config.toml
routed_scale = 1.0
balance_bias = true
tie_embeddings = false
train_tokens = 584800000
Below are experts of layer 5 (counted from 0) of a mixture-of-experts language model. Rows are named router (the router's row for the expert), gate (a neuron's input weights, with its number), up (a neuron's input weights, with its number) and show model dimensions 0-159. Each number is 128 + 24 x the weight over its row's rms, rounded and kept within 0 to 255.
After each expert's rows: a language model's description of what the expert responds to. This comes from a sample of Wikipedia text that the model never trained on.

# expert 11
router [125 120 148 171 115 135  64 132 174 118 127 121  88 138 138  83  63 130 130  89 118 151 131 159 131 125  99 159 135 107 131 117 129 120  99 126 147 124 162 138 112 118 167 128 110 124 114  84 166 160 153 154 126 144 105 111 126 104 139 126 129 134  96 120  88 151 142 154 184  86 154 164 112 140 141 115  86 105 138 148 119 110 120  85  98 111 165 146 111 146 127 165 157 125 130 140 110 157 165 132 127 114 102 106 122 156 139 136 118 162 129 121 143 119 149 175 141 106 120 125 114 154 113 131 114 104 146 131 136 108 164 128 146  82 130  68 131 146 114 127 138 141 124 148 114 147 150 115 107 118 152 120 170 176 113 165  99 181 167 130]
gate0 [131 134 124 163 121  84  98 171 142 106 118 113 169 148  87 131 139 132 143 139 193 130 103 113  83 134 118 135 130  90 120 148 161 163  94 124 129 136 115 100 127 107 177 125 100 120 118  88 121 101 125 123 136 125 114 153  98 151 111 166 182 128  96 150 143 136 118 153 183 113 126 137 143 141 135 121 120 152 141 133 120 102 142 128 170 115 191 145 125 123 141 155 134 123 129 149 144 144 122 120 131 152  74 127 112 132 129 142 131 111 129 104 128 126 108  99  94 132 106 122 122 115  89  62 139  90 160 134 101  87 184 131 138 113 155  90 167 104 132 145 151 167  98 137 128 117  98 126 112 108 182 106 125  98  98 119 124 137 143 121]
up0 [117 133 100 132 127 122 107 108 138 153 149 147  80 149 129 162  80 116  90 141  70 154 126 146 111 120 147  83 115  83 114 123 116 105 167 136 132 134  86 161 150 116 143 131 122 135 144 141 145 166 153 143 113 171 112 141  85 123 132 138  87 122  79 154 140 177 142 103 112 120  93 146 137  79 117 163 102  98 129 133 137 142 109  68 103 153 114 104 104 139 157  97 112 123 125 112  98 163 129 115 125 133 159  89 130 129 114 151 122 149 102 130  92 123 108  87 128 163 141 125 113 132 114  91 153 158 135 103 159 114 113 145  92 146  96 109  77 116 111 147 123 127 123 109 124 104 151 119  99 119  93 136 130 135 166  78 138 117 122 162]
It responds to: Line breaks, dashes and first words of infobox list entries, especially country names and proper-name adjectives, e.g. United States, National, Royal, Location lines.

# expert 17
router [130 168 117 126 121 141 116 154 136 134 143 143 102 126 148 132 116 103 109 106 116 145 196 152 156 137 155 143 136 121  98 145 136 167  96 119 154 102 145 119 111 103 132 128 113 122 121 157 150 112  97  88 118 142 121 105 148 113 137 129 109 128 200  90 133 130 108 144 145  99 166 150 157 139 114 131  87 119 139 125 138 124 118 143 119 103 193 152 151 136 158 149  93 115 113 147 105 149 135 117 121 121 124 132 150 143 105 140 122 120  93 127 157 173 154 113 139 128 118 175 106 171 123  96 132 113 103 119 130  83 142  98 144 141 104 134 112  98 114 102 135 159 138 148  79 188 144 134 157 160 144  87 123 198 136 131  71 153 152 108]
gate2 [118 181 108 161  88 158 127 131 117 150 154  82 117 133 140  95 136 108 133  86 128 122 133 115 109 146 157 124 161 156 138 136 130 159 119 131 139 111 120  81 135 111  95 139 153 193 123 120 155 126 101 109 114 143 170 125 134 108 163 147 128 101 124 117  98 144 162 184 146 130 131 156 154 111 137  92 123 136 123  92  70 128 149  94 134 129 137 136 173 139 111 112 157 122 114 155 113 136 147 124 125 133 128 138 166 150 140 137 151 174 131 132 128 143 126 205 170 137 106 142 119 159 102 122 100 116 119  96 168 105 161 105 175 125 141 113 139  98 109  82 135 124 139 114  97 139 135  95 152 104 166  86 140 116 159 125 100 138 140 137]
up2 [152 145 127 113 135 152 129 118 123 118 127 126 153 109 123 153 181 102 107 160 137 140 113 105 108 168 114 107 118 168  97 137 133 126  99 132 167 132 110 147 161 163 129  97 148 101 144 131 136  86 101  90 104  95 149 128  99  92 140 108 107 128 178 121 169 107 119 163 111 117 133 144 144 100 112 137 155 137 158 159 122 122 126 165 129 112 125 140 144 109 149  72  96 156 146 104 129 129 129 133 152 111 104 132 144 133 109 111 110 107  83 147 140 159 145 103 128 127 133 130 146 101 154 108 106 143 152 104 135 133  80 120 159 150 104 166  81  71 134  92 111 118 143 121 138 187 134 122 136 106 130 140  83  75 104  81 135  72 157 132]
It responds to: Prepositions and linking words introducing a following noun phrase, e.g. to, of, with, from, during, often before the or his.

# expert 22
router [105 137 104 139 119 108 106 120 149 170 121  89 158 149 143 103 106 107 125 112 148 141 200 138 122 131 159 136 144  93 110 151 120 137 101  74 112 100 120 122 125 108 127 144 111 186 117 120 154 138 122 104 139 156 116 152 139 140 139 120 122 141 163  80 151 160 141 120 146 101 163 153 139 153 125 129 113  90 100 120 111 103 140 114 104 146 157 140 141 140 146 207 107  86 136 140 128 163 164 145 119 105 117 139 157 122 137 136 120 125 117 109 139 138 136 115 141 108 111 131 176 147 133 127 126 100  95 136 163  93 110 107 116 118 126 104 193 117 119 127 131 110 105  78 114 170 166 130 153 131 169 130 129 183 159 170  98 155 131 119]
gate2 [111  75 141 112 117 118 153 125 133  92 133  88 150 153 102 135 132 111 110 159  89 113 141 107 131 148 146 101 124 153 107  60 121 132 144 120 156 129 102 130 147 120 134 152 169 114 106 144 159 124 164 173 146 126 126 100 134 141 113 126 118 146 117 202 106 166 159 114 115 145 106  93  95 127 144 127 126  74 152 104 148 185 105 131 171 125  69 119 116 125 118 114 159 112 132 139 123 118  91 125 103 132 156 108 138 113 106 176 126 162 118 112 108 160 145 122 131  88 139 142 141 156 126 143 148 120 115  96 124 122 127 138 166 113  78 124 104 117 124 136  99 105 161 138 132 122 116 130 106 150 193 134 133 122 106  75 132 134 111  95]
up2 [121 114 118 105 117 115 162 153 148 104 113 173 154 127 130  94 148 131 108 142 145 124 110 141  98 158 167  94 167 112 112  74 132 124 131  83 140 135 124  70 148 127 134 130 141 142 126 114 131 102 160 158 137 141 131 164 149 121 148 131  77 115 114  96 129 130 164 123 136 145  91 156 133 155 155 154 125  98 135  99 165 142 102 112 125 102  78 131 125 118 138  77 126 148 107 134 140 129 131 120 145 124 147  79 150 139  98 117 113 108 110 147 124 103 190 111 191  81 126 122 131 165 120 151 155 114  89  87 120 117 139 194 129 135 153 112 145 105 137 119 156 118 134  97 159 125 154 118 164 132 146 171 117 129 157  92 112 117 145 119]
It responds to: Commas, periods and relative words ending or opening clauses in prose, such as that, which, who, whom, where, but.

# expert 18
router [111 137 130 148 109 137 122 134 129 113 121 139 133 144 133 112 137 131 137 120 140 140 182 127 132 152 156 145 148 118 141 134 115 173 108 146 143 100 138 113 106 123 127 147 115 145 142 134 185 120 127 121 171 161 140 142 142 116 112 125 108 110 159  97 167 180 100 126 130 110 115 154 115 106 107 108  75 140 108 145 109  85 167  51 117 131  96 144 121 131 132 108 117 100 115 170 108 132 138 144 128 149 155 149 128 145 113 112 128 101 123 131 121 133 110 116 155 134  91 145  98 174 121 136 128 124  98 124 163 105 173  94 160 133 115  69  95 120 152 122 123 145 127 106  81 143 133 142 159 116 159 108 176 179 137 113  66 197 106 107]
gate1 [180  93 129 156 125 108 125 103 135 169  78 105 162 169 118 150 129 114 126 120 166 134 136 143 153  92 132 129 140 119 135 161 119 133 140 150 123  83 105  90  94 142 151 104  89 132 140 180 196 133 140 137 101 120 159 140 133 149 127 157 134 167 117 118 150 178 143 153 170  96 115 129 156 138 130 141 127  77 117 103  90 118 147 113 146 139 111  94 124 164 112 123 119 125 152 110 118 110 155 116 144 153 151 101 127 143  93 149 124 117  89 110 165 107  93 113 166 163 109 122 132 134 130 119 117 147 111  97 160 107 138 132  96 107 155 145 104  97 138  80 129 129 141 126 142 157 140 107 156 143  86  82 139 157  92 116 150 124 143 108]
up1 [106 147  88 143 118 122 123 137 124 129 111 133  93  79 115 138 147 125 104 127  87 121 120 155 120 163 111 159 181 121 153  42 115 114 122 116 150 132 148 156 143 160 113 141 137 127 119 115  88 130 143 140 112 134 131 166  88 138 139 122 147 124  85 107 106 120 123 139 108 159  99 173 116 120 135 141 106 112 112 133 143 128 108 164 102 106 115 176 129  96 154 122 111 130  59 104 145 139 120 155 114  95 161 158 103  89 146 121 124  88 143 125  84 129 153 156 104 110 130 121 105 144  90 140 142 125 133 129  70 108 114 143 137  94  92 148 166 110 123 152 147 154 164 180 110 125 148 105 128 127 145 127  78 115 146 152 124 111 100 134]
It responds to: Month names after day numbers and later digits inside years and dates, such as 12 March, 191-0, 1-9-79, century.

# expert 26
router [115 132 124 116 109 134 119 130 151 164 127 110 110 132 152 153 152  88 102  97 103 130 163 117 183 139 154 163 137 129 121 143 138 153 121 105 137 117 131 129 130 114 119 122 131 131 135 151 122 146 161 122  96 137 145 121 134 100 141 136 119 130 145 116 128 107  57 145 130 146 164 143 123 133 119 127 136 148 153 129 132 135 137  99 118 106 177 142 152 147 173 147 110 117 126 165 106 135 142 139  98 157  95 143 141 139 110 134 166 123 112 116 138 158 149 107 116 155 118 195  74 153 104  96 137 157 100 109 144  95 196  73 169 148 111 141 138 120  99  98 137 152 119 137  98 155 167 152 161 154 141 105 120 213 165 133 119 143 158 138]
gate0 [137 164  57 167 135 142  99 127 160 121 128 112 106 148 135 143 156  87 117 137 146 144 163 118 175 114  85 149 144 127 111 177 132 115  87 149 113  89 126  98 147 141 132 121 167 103 134 154 153 133 171 153  91 102 119  85 129 112 141 184 117 138 148 140 167 151 119 141 116  98  82 156 125 126 115 133 126 107 125 134 181 151 149 108 126 105 167 156 113 122 151 105 111 137 185 161 125 134 160  99 142 141 117 145  80 132 127 168 107 133 110  83 146 131 121 149 120 158 131 150  94 143 119 110 170 103 124  86 122 122  91 115 130 126  96 164 114 129 107 117 147 141 146 135 100 115 129 156 124 114 145 119 110 160 122 141 114 120 156 113]
up0 [104 139 144 131  95 133 107 109 155 137  86 145 129 109 124 145 116 114  79 104 104 130 119 141 135 115 153 145 118 186 134 181 145 122 113 112 162 140 133 110 124 128 114 121 154  93 145 135 155 117 124 159 126 107 132  86  65  91 132 180 120 165 120 146 145 146 124 103 117 134 138 115 108 123 120 125 107 107 150 104 121 107 139  74 120  98 136 117 145 106 173 143 159 168 133 124 123 125 137  89 107 127 110 166 133 142 137 160 141 138 127 139 159 142 156  73 182 146  94  80 123  83 143 169 151 112 131 105 132 112 108 130 149 167 152 177 107 106 151 153 123 129 131 141 111  98  86 162  82 150 145 121 114 135 100  89 136 127 155 127]
It responds to: Content verbs and verb endings after auxiliaries or to, e.g. made, released, became, weaken-ed, swim, identify.

# expert 24
router [125 120  95 117 104 124 107 133 138 154 109  89 102 116 138  96 159 117 106 135 124 129 221 143 137 136 139 175 105 131  95 115 169 145  87 112 143 128 136 132 135  88 157 118 124 122 106 123  99 125 119 107 133 151 126 140 149 140 173 151 132  67 113 111 113 143 153 124 167 113 130 118 170 136 137 104 105 116 124  92 115 134 140 168 125 123 139 118 125 148  96 134 138 146 115 132 100 145 130 133  98 148 162 129 159 126 141 122 119 134 141 131 114 139 141 131 148 157 112 148  94 141 133 141  96 132 105 102 127 136 209 121 131 138 137 138 170  94  82 122 128 128 121 148 104 148 141 117 167 158 126  97 174 158 153 134  80 201 142  85]
gate1 [131 112 100 134 121 135 146 105 155 129 119 114 111  94 116 120 146 166 137 138 141 126 106 127 117 124 107 117 133 111 131 177 141 140 103  60 148 178 165 175 142 143 170  88 130 117 115 152 174 121  81 108 133 125 143 108  91 125 150 142 135  76 108 118 112 100 104 132 103 139 110 142 178 162 182 145 113 132 157  97 114 117 142 164 183 111 114 134 109 112 137 144 154 156 119 127 135 136 106 130 115 126  79 117 172 134 112 122 130 132 156  91 139 149 151 149 182 114 104 124 161 139 173 105 126 118 170 118 151 120  89 138 143 114 126 153 138 144 105 103 107 111 114 114 155 141 141 112 159 122 150 154  89 133  76 162 120 100 126 113]
up1 [ 80 126 155 103 166 113 132 126 118 101 166 142 166 131 113 104 125  91 180 114 184 129 107 113 133 121 124 124 128 127 131 174 114 129 121 146  99 129  61 100 122 121  95  93 148 142 138  90 134 179 128 151 119 104 137  97  89 171  95 167 129 144 145 131 105 129 110 103 150 126 167 102  93 130 127 145 113 100 112 133 129 131 148 133 118 137 134 124 129 118 140 152 179 120 168 140  93  94  90 118 124 113 146 140 148 119 127 156 130 125 108 128 148 123 105  75 144 113 122 124 152 123 135 157 128 124 114 157 111 115 115 139 133 126 110 161 108 133  70 169 134 142 152 131 120 157 101 155  62  77 136 165 140 120 138  87 111 156 159 130]
It responds to: First digit of years or list numbers after spaces, and single capital letters beginning words, such as 1-976, U.S., 2-002.

# expert 12
router [ 99 138 130 121 107 131 121 150 120 148 182 115 118 133 128 141 131 106 139 105 118 152 147 136 123 129 158 169 125 138 123 145 149 152  88 115 156 116 112 111  99 109 127 118 115 166 114 131 139 121 112 128 125 169 138 134 116 140 121 134 135  98 160 121 128 170 136 149 124 120 126 176 150 155 117 125 121 124 121  81 145 113 136 103  78 119 140 121 141 139 129 164 126  95 112 135  92 186 154 127 120 139 152 107 154 150 130 136 132 123  70 104 139 124 134 129 135 130 106 107 158 188  76 106 105 106 130 152 140 117 161  79 154 134  98  92 144 101 117 123 131 155 117 140 103 174 115 119 123 105 194  87 205 127 134 160 121 195 166 117]
gate0 [119 111 131 146 131 106 107  99  86 115 135 101 139 133 158 135 135 109 158 149 121 156 103  92 127 139 127 144 186 138 125 144 109 120  92 133 176 167 127 104 129 132  95 122 163 143  96 159 156 146  92  87  98 151 121 134 146 151 136 153 119 119 156 101 126 146 112 138 136 104 170 147 135 111  95 126 133 145 139 148  98 157 119 107 108 118 123 153 150 188  97 121 122 121 102 146 123 147 161 137  98 106 161 151  81 148 127 162  98 115 111 133 142 138 103 177 172 177 135 133 155 149 115 121 128 141 133 150 157  95 109 109 175 141 135 114 166 110 124  97 122 164  79 122 131 180 143 155 141 183 148 130  92  95 129 121 136 107 144 149]
up0 [146 110 137 155 151 153 157  91 141 151 108 130  97 111 123 125 142 141 128  73 147 108 148 149 143 109 150  93 128 151 143 133  98 146  96 174 126 122 134 155 109 131 110 139 114  98 168  87 131 108 109  85 119 120 128 143 131 130 108 112 166 132  96 111 106 134 146  95 196 142 135 100 116 155 132 136 109 111 152 130 149 141 120 149 181 102 120 153 118  91 113 121 154 162 143 114 100 107 190 140  72 131 157 127  78 115 170 103 132 121 109 154 145 129  92 118 139 122 107 104 124  96 140 144 167 159 157 127 149 118 111 175 120  92 130 150 142 152 139 161 110 137 108 100  86  94 139 112 141 123 164  87 156 161 151 102 145 134 126 134]
It responds to: Periods ending sentences or citations, table pipes, colons and line breaks in lists, such as ")." , "2000:", "Dr.".

# expert 25
router [125 108 110 156 130 143 123 118 127 147 129  96 115 137 169  75 114 118 125  92 118 140 201 108 133 124 148 198 125 117  98 146 126 186 107 133 137 164 133 106 131 124 142 105 135 134 118 133 147 169 108 135 150 142 173 104 143 117 138 128 100 113  93 111 140 144 153 135 114 127 126 147 116 118 134 137  90 135 121 100 114 115 178  72 116 122 146 122 127 139 131 129 174 109 103 155  86 117 160 135 109 135 173 114 174 126 162 148 104 151 154 138 132 156 142 156 150 147  93 157 117 139 115 119 166 108  99 109 157 109 149  91 151 113 108 110 102 119 111 139 142 134 129 146 123 139 166 122 167 137 133 125 187 175 147 129  87 171 118  95]
gate0 [124 110 173 142 129 135  86 132 118 129 139 131 103  63 156 119 119  80 156 155 119 129 111 172 133 105 170 147 156 156 140 154 125  94 136 164 101 136 115 137 106 135 113 107 100 111 120  96 115 121 128 107 148 163 119 144 138 143 149 138  99 120 151 178  88 156 144 117 140 158 111 135 107 140 106 126 156 100 144 104 119 120  98 185 125 140 117 117 110 105 163 117 138 141 128 148  90 142 118 101 112 130 132 132 173 150 104  77  87 134 154 148 182 130 144 141 131 137 126 140 121 139 132 160 147 169 155 154 126  84 113  58 134 135 133 137 123  92 130 136 118 131 159 101 104 173 114 121  89 134 152 132 114 156  65 142 141 138 128  97]
up0 [127 121 131 100 152 150  92  93 133 147 160 105 133  87 127 141 106 123 127 148 143 138 137 110 111 122 137 127 110 129 111 136 118 139 147 105 147 158  96 128 105 128 126 138 151 149 119 114  72 194 145 142 129 128 139  95 150  76  92 112 128 110 131 104  81 122 142  90 119 128 108 131 143 175 129 119 124 125 148 141 149 152 144 128 149 116 157 140 113 125 117 147 164 138 152 120 102 131 110 132 115  45  97 146 145  73 117 139 108 131 150 142 155 122 133 134  79 106 115  97 127 152 132 107 139 135 126 171 136 134  84  84 108 107  75 127  98 147 154 151  79 110 153 171 122  94 125 136 106 119 130 129  58 102 137 129 176 134 160 122]
It responds to: Number words and quantity words such as one, two, several, many, million, a, plus digits inside years and figures.

# expert 0
router [114 145 135 122  96 129 106 153  94 129 123 111 102 145 141  77 111 133 108  93 114 129 144 158 140 136 181 152 145 101 149 128 135 159  90 119 140 128 145 118 114 100 171 109 112 148 120 121 140 149 132 141 102 159 118 124 159 133 176 112 112 126 137 113  93 169 127 141 172 120 175 133 161 104 147 139 114 136  97 121 133 143 138  85 118 176 193 128 171 175 125 117 166 139 153 174 152 150 126 127 106 171 130 125 120 170 143 160  96 120 150 123 124 127 126 148 139 140 121 106 108 176 121 118 124 118 131 121 129 125 203 161 134 123 141 103 133 125 108 138 132 184 131 167 104 124 155 102 157 128 129 128 165 142 140 147  99 186 129 122]
gate0 [140 147 135 110 108  97 141 136  92 121 133 101 136 127 114 111 160 167  99 149 148 104 164  99 152 146 114 118 106 142 142 106 148 136 113 144 149 154  84 162  86  93  91 136 147 105 122  90 155 143 108 161 137 151 116 156 104 110 155 104 121 157 135 115 121 128 120 196 118 147 121 146 146 144 129 125  99 133 128 142 138 156 143 104  89 167  94  88 125 171 122 103 110 105 102 176 122 130 166 132 107 190 133 110 134 153 143 174 104 123 167 113 137 125 136 130 134 130 153 129 138 143 150 113 161 118  96 110 164 130 136 136 158 154 158 138 150 137  75 147  82 177 144 157 146 135 155  81 154  89 109 136 113 125 119 122 156 145 109 104]
up0 [159  88 137 131 141 125 133 120 103 157 144 147  98 113 136 155 106  84 138 116 114 172 130 135 135 107 118 128 118 141 111 148  91  79  98 104 148 123 106 122 123 139  79 165 162 138 125 150 153 180 141 126 113  85 113 185  60 149 126 127 176 123 150 146  90  61 150 154  92 148 128 165 166 139 110  90 145 132 123 130 139 170 141 149 116 144 121 157 145 122 137 133  98 122 113 177 118 157 122 109 143 124  95 134 153  88 151 154 114 155 135 120 142 171 151 128 135 131 171 100  89 109 154 121 147 138 108 120 153 110 102 143 145 137 137 107 132 139 130 143 130  82  87 110 109 141 139 111 154 110  92 106 110 120 126 130 151 130 117 112]
It responds to: Words and letters within proper names of military units, leagues, countries and institutions, such as US, World, Air Force, RAF.

# expert 19
router [105 158 130 141 121 108 109 178 151 125 150  91  86 132 131 130 113 111 113  93 129 173 172 158 132 147 156 149 130 130 127 127 135 154  91  95 120  93 135 120  97 127 149 115 124 188 116 127 162 125 118 119 128 155 112 129 138 140 158 111 133  85 155 119 121 154 122 153 142  88 154 155 132 145 128 100  66 135 163 147  96 107 135 135  79 116 175 142 172 121 126 129 129  97  91 155  99 187 133 132 115 156 136 105 129 130 125 116 118 142 111 118 140 140 141 115 129 147 108 118 152 150  97 124  96 138 118  95 130 115 130 104 148 148 137  97 113  93 118 143 147 163 129 135  86 162  98 108 124 117 167 102 179 157 150 127 112 200 151 103]
gate0 [140 134 153 118 132 138 169 141 166 144 108 118 110 121 128  82 100 108 106 149 103 175 113 132 134 154 143 105  80 124 113  96  92 130 113 140 116 122 146  99 126 119 125  89 111  95 102 123 163  87 114 138 112 118 119 165 132 124 160  99 168 127 179 122 105 138 100 153 124 115 168  71 109  72 148 121  96 179 140 137  85 137 170 141 130 115 163 114 141 111 160 138 132 133 117  99 146 131 108 136 129 155 134 155  95 109 140 144 129 120 186 128 130 131 150 113 112 139 151 147 108 135 117 195  82 129 127  66 144 131 122 121 111 114 125 134 108 120  89 135 114 192 146 114 132 122 115  86 118 139 123 154 118 124 157 114 117 125 149 100]
up0 [113 162 106 111 122 148 130 140 133 140 147 133 162 149 101 160 137 146 124 108 126 138 116 104  91 161 132 100 147 135 115 173 147  83 196 143 155 170 162 124 112 130 172 117 145 159  98 140  83 132  92 129 108 112 144 131 118 155 168 129 109 138 115 120 143 126 170 122 102 144 117 152 140 163 157 116 123 133 108 148 128 120 114 132 127 131 106 142 122 107 126 133  82 161 143 106 160 133  86 129  70  71  66 123 134 139 104 118 161 150  85 152 115 118 151 117 129 154 145 132 146 129 106  99 156 131 141 182 114 141 139 118 154 100 123 128 141 130 111 102 155 151 108 180 145 131 122 184 164 137 105 104 111 113  92 116 140 100 142 152]
It responds to: Table pipes at row starts, section markers ===, colons in infobox fields, list dashes, and the or at opening a sentence or name.

# expert 4
router [134 165 121 108  91 141  98 121 122 122 148 106 136 116 121 141  83 123 122  97 118 127 164 151 119 151 127 157 163 106 116  99 146 150 122 120 124 139 130 139 142 124 110 119 120 139  98 137 133 136 126 113 132 147 109 109 111 124 127 136 156 143 150 122 143 157 138 143 128 120 136 136 127 138 130 133 145 126 101 133  95 136 149 124 143 137 156 141 168 122 127 148 140 111  95 131  98 117 108 153 106 115 155 130 153 113 102 150 169 112 147 109 111  93 153 126 137 104 125 134  94 186 103 132 140 118 105 109 139 125 171  91 150 112 129 105  77 140 121 113 106 147 121 104 146 118 135 154 122 158 149 101 168 159 135 146  25 255 148 153]
gate1 [126 181 154 120 109 134 125 122 129 142 132  62 148 174  71 134 136 128 140 102 158 134 144 149 144  81 106 138 165 151 136 130 115 145 127 136 121  93 130 138 108 170 142 165 108 115 182 128 142 110 139 114 162 133 137 121 148 117 150 139 178  98 101 128 137 146 133 169 147 121 187 132 157 100 171 126 140 118 152 153 122 102 104 151 138 130 136 118  99  91 125 122 128  71 128 176 105 121 125 117 120 136 154 124 128 149 129 157 109 150 124  82 164 101 145 111 152 109 140 128  88 128 138 147  86 132  93  93 116 143 101 128 173 112 143 141  93 140 150 151 111 149 127 124 138  83 117 149 167 123 104  93 139 145  80 139 127 125  92 130]
up1 [176 136 138 112 119 171 113  98 127 129 148 116 142 119  94 128 137 134 108 109 178 171 135 115  82 154  86 139 160 105 103  93 154 105 135 150 155 134 125 139 123 119 154 139 159 136 176  97 151 125 200 106 135 147 151 139 165  81 136 151 129  88 154 140 120 141 177 180 149 117 153 130 154 156 128 137 140 108 142 121 132 134 115 145 102 133 118 160 186 120 130 161 150 143 161 120  92 127 136 142 120 152 107 119 112 135 114 118 126 178 124 106 116 131  89 168 168 129 102 191 136 150 150  93 133 131 125 126 114 135  99  99 134 140 103 125 138 131  91 134 113 119 104 105 148 138  99 128 166  98 114  99 131 119 116 165 116 120 149  99]
It responds to: Digits, spaces and symbols inside numbers and table cells, especially decimal coordinates, degrees, measurements and blank or N/a cells.

# expert 16
router [133 139 120 111  98 125 117 141 133 146 164 133 102 129 156 100 112 135 130 102 120 133 205 114 120 151 157 187 131 137 136 110 135 152 126 133 143 134 123 117 117 146 135 142 105 172 131 161 156 120 123 121 131 143 133 122 127 176 134 153 129 126 178  92 130 156 137 115 128  88 138 121 144 157 103 128  94 112 107  76 128 124 160 140 121 149 144 134 153 135 135 125 133 121 114 138 104 136 148 141 143 142 154 111 146 152 122 158 141 125  97 120 160 106 112 114 157 131 138 177  97 188 113 111  97 116  99 119 115  92 127  98 162 123  96 118  88  86 122  96 128 149 113 170  99 183 105 130 116 144 162 105 147 209 131  95  67 153 141 136]
gate1 [105 120 137 118  77 134  99 135  98 147 121 166 112 112 149 144 115 121 119 114 154 100 124  76 122 171 140 142 123 141 159 120 158 187 114 131 103  98 113 163 117 126 108 176  94 152 105 158 133  98 114 141 152  95 149  63 118 114 107  80 150 116 126 107 150 173 154 119 105 149 101 112  87 132  94 142 133 112 126 120 124 136 100 107  80 116  73 136 146 120 138 142 104 143 133 115 138 130 130 134 157 121 137 107 106  93 147 131 108 127 115 121 142  81 107 146 119 136 138 142 140 177 153  56 126 127 134 124 117 148 134  78 129 105  96 139 118 146 121 121 126 156 106 110 158 113 168 148  92 169 148  96 144 108 129 125 150 108 127 163]
up1 [ 87  95 103 152 109 142 128 142 142 143 131 157 156 106 188 103 177 147 139 126 110 123 123  99 149 145 138  81 128 130 116  97 127 152 139 136 151 135 134 138 120 137 140 178 138 138 128 209 131 161 141  72 130 156  99 101 148 115 114 127 157 139 106 145 122 125 117 161 102 109 122 170 132  70 128 110  99 116 122 117 144 155 156  88 120 177  96 140 126 197 123 152 128 124 132 124 174  98 148 110 130 147 139 110  89 120 106 157 137 126 139 121 133 107 132 188 132 112 112 103 116 157 131  94 131 109 168 132 129 148 131 130 170 142 111 103 117 166 117 113 159 141 122 164 167 128 114 160 101 153 111 134 104 106 131 136 143 110 136 114]
It responds to: Prepositions and possessives such as of, in, on, during, his, their, plus table pipes after vote counts in election results.

# expert 3
router [126 111  88 134  84 134  99 138 158 184 157  78 151 136 134 115  97 109  96 115 123 117 212 149 131 134 145 143 124  96 114 119 143 152 102 132 132 153 136 125 147 112 133 132 114 147 114 156 159 120 126 101 132 152 140 135 130 120 115 124 128 137 151 115 140 149 116 152 118  96 128 121 124 128 132 105 137 161 122  90 152  99 145 123 118 151 179 118 129 119 129 153 159 108 100 143 118 117 139 123 110 142 136 120 160 169 152 150 170 140 149 114 138 135 153 132 157 101 108 125 120 194 155 122 134  99 115  87 130 109 180  92 130 124 108 108 108 133 128 134 121 131 128 106 144 117 128 106 144 161 146  99 190 155 169 168  71 210 136 138]
gate2 [135 118 133 173 116 133  94 160 171 164 104 123 132 156 133 153  92 101 162 133 125 156 144 146 122 138 129 100 145 122  95 164 169 133 119 111 146 139 109 104 114 121 155 137 112 109 113  89 158 141 117 117 137 123 139 156 132  78 145 158 120 134 122 102 124 151 105 151  98  87 113 121 106  99 120 167 134 135 118 119 167  91 180  87 142 139 159 115 147  88 136 198 152 143 124 113  95 125 183 120 144 172 138 137 118 156  93 165 148  82 121 176 132 111 134 130 134 148 144 150 104 155 119 143  98 135 110 118 136 149 137 128 134 121 135 104 139 142  93  97 146 125 126 107 120 141 161  90 135 148  95  77 140 153 164 140 115 126 115 181]
up2 [140 129 147 131 106 131 112 107 121 147 120 142 139 138 139 172  94 112 142 154 156 112 145 131 119 148 110 128 135 110 116 149 161 111 123 118 171 113 114 117 146 133 167 131  98 126 125  99 169 149 139 134 164 106 172 147 150 130 130 118  99 117 156 104 146 123  87 153  93 123 138 107 111  65 149 169 137 157 105 113 144 149 125  59 155 165 158  74 130  70 131 155 144 167 121 140 131  97 116  58 116 179 108 146 127 122 118 116 132 127 161 158 171 111  99 131 104 109 119 130 114  88 130 169 107 108 136 143 127 168 170  96 124 107 160  96 118 149 137 108 102 145 144 135 126 122 131 143 140 144 100 134 149 140  77 115 121 116 130 160]
It responds to: Digits, colons, commas and unit symbols in numbers within tables and stats, such as 3:48 track times, °, %, £, $.

# expert 15
router [115 153  77 127  93  96 127 131 112 151 103  98 108 126 171 103 119 133 126 109  96 126 191 121 146 132 186  84 130 112 127 145 147 135  96 146 134 114 122 126  88 113 112 144 138 121 119 122 160 138 124 134 129 140 139 129 146 103 130 144 124 154  99 134  98 161 113 164 147 131 146 164 117 132 118 122 113 125 143  88 118 109 154 134 144 124 134 141 169 132 132 111 107  86 111 177 107 147 143 162 110 113 122 131 168  99 142 132 133 117 138 150 140 101 132 119 141 121  98 128 154 209 115 128 133  89 104 118 140 100 208 119 166 122 153 139 143 129  68 120 140 128 139 144 121 130 152 124 107 137 134 108 157 167 116 125  95 212 138 140]
gate0 [136  76 127 122 146 107 124 151 163 115 145 151 146 136 151  99 127 115  88  58 151  91 163 144  95 125 129 105 112 156 102 162 110 172  77 147 117  72 125 140 153 163 145 141 141 142  89 155 130 101 154 124 128 137 144 110 135 121 122 119 115  94 133 109 121 150 123  97 165 128 103 137 132 147 141 145 120 144 111 159 160  99 178  92 110 161 114 108  98  93 162 112 119 117 124 158 110 132 144 139 109 114 158 145 159 135 116 123  82  80 140 139 123 170 140 172 102 123  90 130 128 118 112 102 128  86 133 106 129 131 134 132 125 103  96 114  87 142 161 166 124 102 165 118 107 132 144 136 112 112 122 115 182 139 132 114 110 154 169 147]
up0 [128 129 164 117 149 145 104 156 112 146 110 138 141 151 156  97  98 108 145 140 144 103 137 113 154 135 118 133 143 113 144 109 157 145  96  83 136 139 152 126 127  85 140 161 130 130 142 157  98 163 150  94 142  94 116 130 125 114 154 104 136 125 106 124 141 123 140 126 141 120 170  96 127  97 131 119 132 149 170 113 104 111 151  67 157 146 175 107 157 130 178 128 158 123 164 142 120 162 134 102 111 150  86 127 118 156  71 125  58 112  71 139  82 145 140 113 138 147 126 115 107 179 123 139 154 135 162 157 128 115 128 126 152 104 131 109  93  94 154 135 178 124 126 142 124 107 103 178 125 115 153 164 145 129 117 124 131 139 108  85]
It responds to: Opening parentheses, spaces before years and first digits of dates, as in "(born", "(2012)", "22 June 2020".